From a checkpoint of a small mixture-of-experts model trained on Wikipedia.
Size: 9 layers, width 384, vocabulary 33851, 66M parameters.
Experts: 32 experts in each of 7 layers, 128 SwiGLU neurons an expert, 2 picks a token, a softmax router.
Training: a variant of Muon for the experts, 401M tokens, 6112 steps.
Below are experts of layer 6 (counted from 0) of a mixture-of-experts language model. Rows are named router (the router's row for the expert), gate (a neuron's input weights, with its number), up (a neuron's input weights, with its number) and show model dimensions 160-191. Each number is 500 + 50 x the weight over its row's rms, rounded and kept within 0 to 999. Numbers have three digits each.
After each expert's rows: a language model's description of what the expert responds to. This comes from a sample of Wikipedia text that the model never trained on.

# expert 13
router:461449622475541490499477511487515369396484532472566542481491513447497485512460413374493453533472
gate0:496482608531478510592553466440489410501481519420464497538518526545489491466465569534462550536402
up0:535445621437506481524520512456530543459481533562459551525517505456402574585571532501520505539466
gate1:473431472368514504488586500477534510553518501494455508513550542588486556518499492507541586463523
up1:487510455444500488545542431567504479532411512459561525434478545537503521530484529574502434577478
gate2:529494564439490499512498475495466475481470430552388480508521438558511515508429577546511524431519
up2:571490436469471542465428530441479524477472471442497566418442461450624529469543610436503521623552
gate3:439458533493550502514583513541504576425469532564431497413560498477468334504539530463543530541564
up3:556497404419525477531522487538416464477503529530573481527340481491454553374475474492567550526498
gate4:530470514452428475525487511451515514486562442537513492585436581565457493530540501486458475520473
up4:486589447469490509506411503474514561491565589529552554522452526574499596517467511414474404519462
What it handles: Prepositions following a noun or verb in running prose, chiefly of, in, for, by, as, during, among, e.g. established in, limited to.

# expert 29
router:440572596550626392464527489515537498394421569519583454539530474428493403448569481490537438512418
gate0:544597450584504469448495533456428533442557547490524493475415512454484546475515415481580457569425
up0:490562493487534451476497512522520517552436482504498587493567540479421484517529603515525446436358
gate1:592414436478577507504492455580496460446501467472391389544481477591396453540482482493491427504436
up1:470478497576448439507541545562518479488469486526462541518572468504516477441537348504509582517549
gate2:495464436548535483362455502515546593466538547499574466435521444523508454478485492529486532503428
up2:489416580561436399547568522410492519425524598442518510482469401433474369438426399451528548571519
gate3:554582481593537490479534436520439487545561348532380442472481579476437514501454499527467468511459
up3:505479473522492478502499451525413549578490541425469493402459526492436394476503448422534526490591
gate4:459533507547556378455506582562429470481516439532510473436554577513479493610408555571566420492469
up4:453451527535395447365404484459533487540469521538563493462463566521430460470482512558614470461397
What it handles: In, of, at, near, within in place descriptions, such as a commune in France or Location of Velemér in Hungary.

# expert 23
router:570463452527554468578580504455547527424544346510453482544440459483438520522499531502537481474469
gate0:498490386551505516496526529452597445552578483499555545464456446562549531533526524512583401470449
up0:523434468456513515512492542595498463464536480579537469509504546532478463414457581550527467486469
gate1:538535426536438395497524489491473515542578467496462454577519552551573499445537452595530679522527
up1:484518469506547422542577475453477501534559455565527495449557564467532423524520422465507455399545
gate2:534497512580463494476477453442422462553531488465491549407471582517500517513468489532522506459504
up2:513466447526566486501509483439525455530506520474537498459405565595474428462559508466431486492501
gate3:469520477443486407527458551590468464521508431463449506488525453428495487462526544474447526610476
up3:523554514525426411452452499560460480571451482569525433395501505462510462501550492608442479599551
gate4:492478514547527390526525520460483484510517482560448533530467505494478548568510513561536538572482
up4:438570577465487458472469432379520556544533561498518449474425490483464582432381556507482482460580
What it handles: Middle or suffix pieces of longer Latinate words, such as Recomm-end-ations, Conj-ug-ations, Superv-is-ory, and General, Staff, executive in official titles.

# expert 16
router:560510466511525556463555576417559548393427574544426413534577418409496472493424549472458494432545
gate0:468493524513477454497461523532524491469531445496586504561571518513488458533565464488426530445460
up0:512426566489534553510506485461508502441507434528397504464537465609494454536415416581452566429417
gate1:403451502437485471489472604553375488538589488550476499532508535541419499583570503441540444463526
up1:485591539524457499524429441485459533477495502476479533545592608499540467483500539509425473480556
gate2:517485441466439445511437486556442533501554453547472555582511574476469464481514473533505497483500
up2:500474512528471502509451506522491514538448576516489481446439437459547483498542446526501483592465
gate3:520504486528514509439504554524416447504551502446641636513502445475512379531571510544557546474578
up3:497603519477582537510469498535537559483499556543574438538456517498480537532496542471502557505539
gate4:494483510540565505545567592542488482455556464420527513450472503583555571430563519524494611440527
up4:429467487493468485372511366471486602461456566497469482540566438531466487556433454449489500608425
What it handles: Mixed tokens, mainly digits and number chunks inside figures, dates and coordinates in tables, plus pieces of names and occasional pronouns like it.

# expert 19
router:556521480526530534465563568416548561415438586537438422536570417431497470504432567488473465454500
gate0:427451562517584449537375540511501380500515466479375563571510503493418586475617435529481555565446
up0:511434581474596535453555427453479515474571499629492481420428611473486456507578484526525500584496
gate1:526428498492557411523500551436484513495494502502600537522489566573505550521581462566502428468475
up1:524449556604608459499509600505521497479466521463538513499509568545495459501455432595611495500523
gate2:517500539461505492462530522411491459471593443485548453451483615518390530450554510542568531494459
up2:464451540406527455618513526561667471523468428441489448484583544464586596486543440484486597548493
gate3:451507499497597587490517584532440485503528472530493520516423532471547586509518383427468337442473
up3:464431572493540547471480461571445443544530421497496446480570407488548511433451439591457504470442
gate4:512516491563528479597576504518410482572540517500427501493441495459468559424565462420486468432474
up4:419486539458492462461564479546443431512492616453441496487523456467434572520465591409553440518499
What it handles: First token of a table cell or value, such as day numbers, roles, names, genres, e.g. 27 September, Producer, romantic drama.

# expert 28
router:566519501422386423479530591469506427486446416569424579486441495449552427549486576466525487541516
gate0:538447485561542480582455423522475458466500379506553486569518525538466543537547567522604446487553
up0:515499510471540521593468480472376576531465518497571518441508416406519558536502465520507541547451
gate1:524569494526473499534539490541457487491561464487511491506522625525451531447431521467572567599496
up1:520481504543532520465512478450500435417469552579448584512450470543578627435535585524454535517538
gate2:466526494551407488493413503396458466500554536579464536506458559494551398640607433506560478523481
up2:527566610540545491443537472460459408566569537459542521492467451545464499569579458492525492524564
gate3:505501541433518489553551499482515496417563552488608475522585572471411612554475509461591507472434
up3:493568379449536454459544478473401564527509469436537443489378490494435533460539565509521506561482
gate4:468546573452435486459466597473490495500406453544493541492524480522536569507461531419558484493511
up4:478479543546520490408502577523562519489469506444416483532514598484564494517501537467544470591584
What it handles: Year prefixes like 201, 199, the en dash in season spans such as 2016–17, and line breaks ending list items or table rows.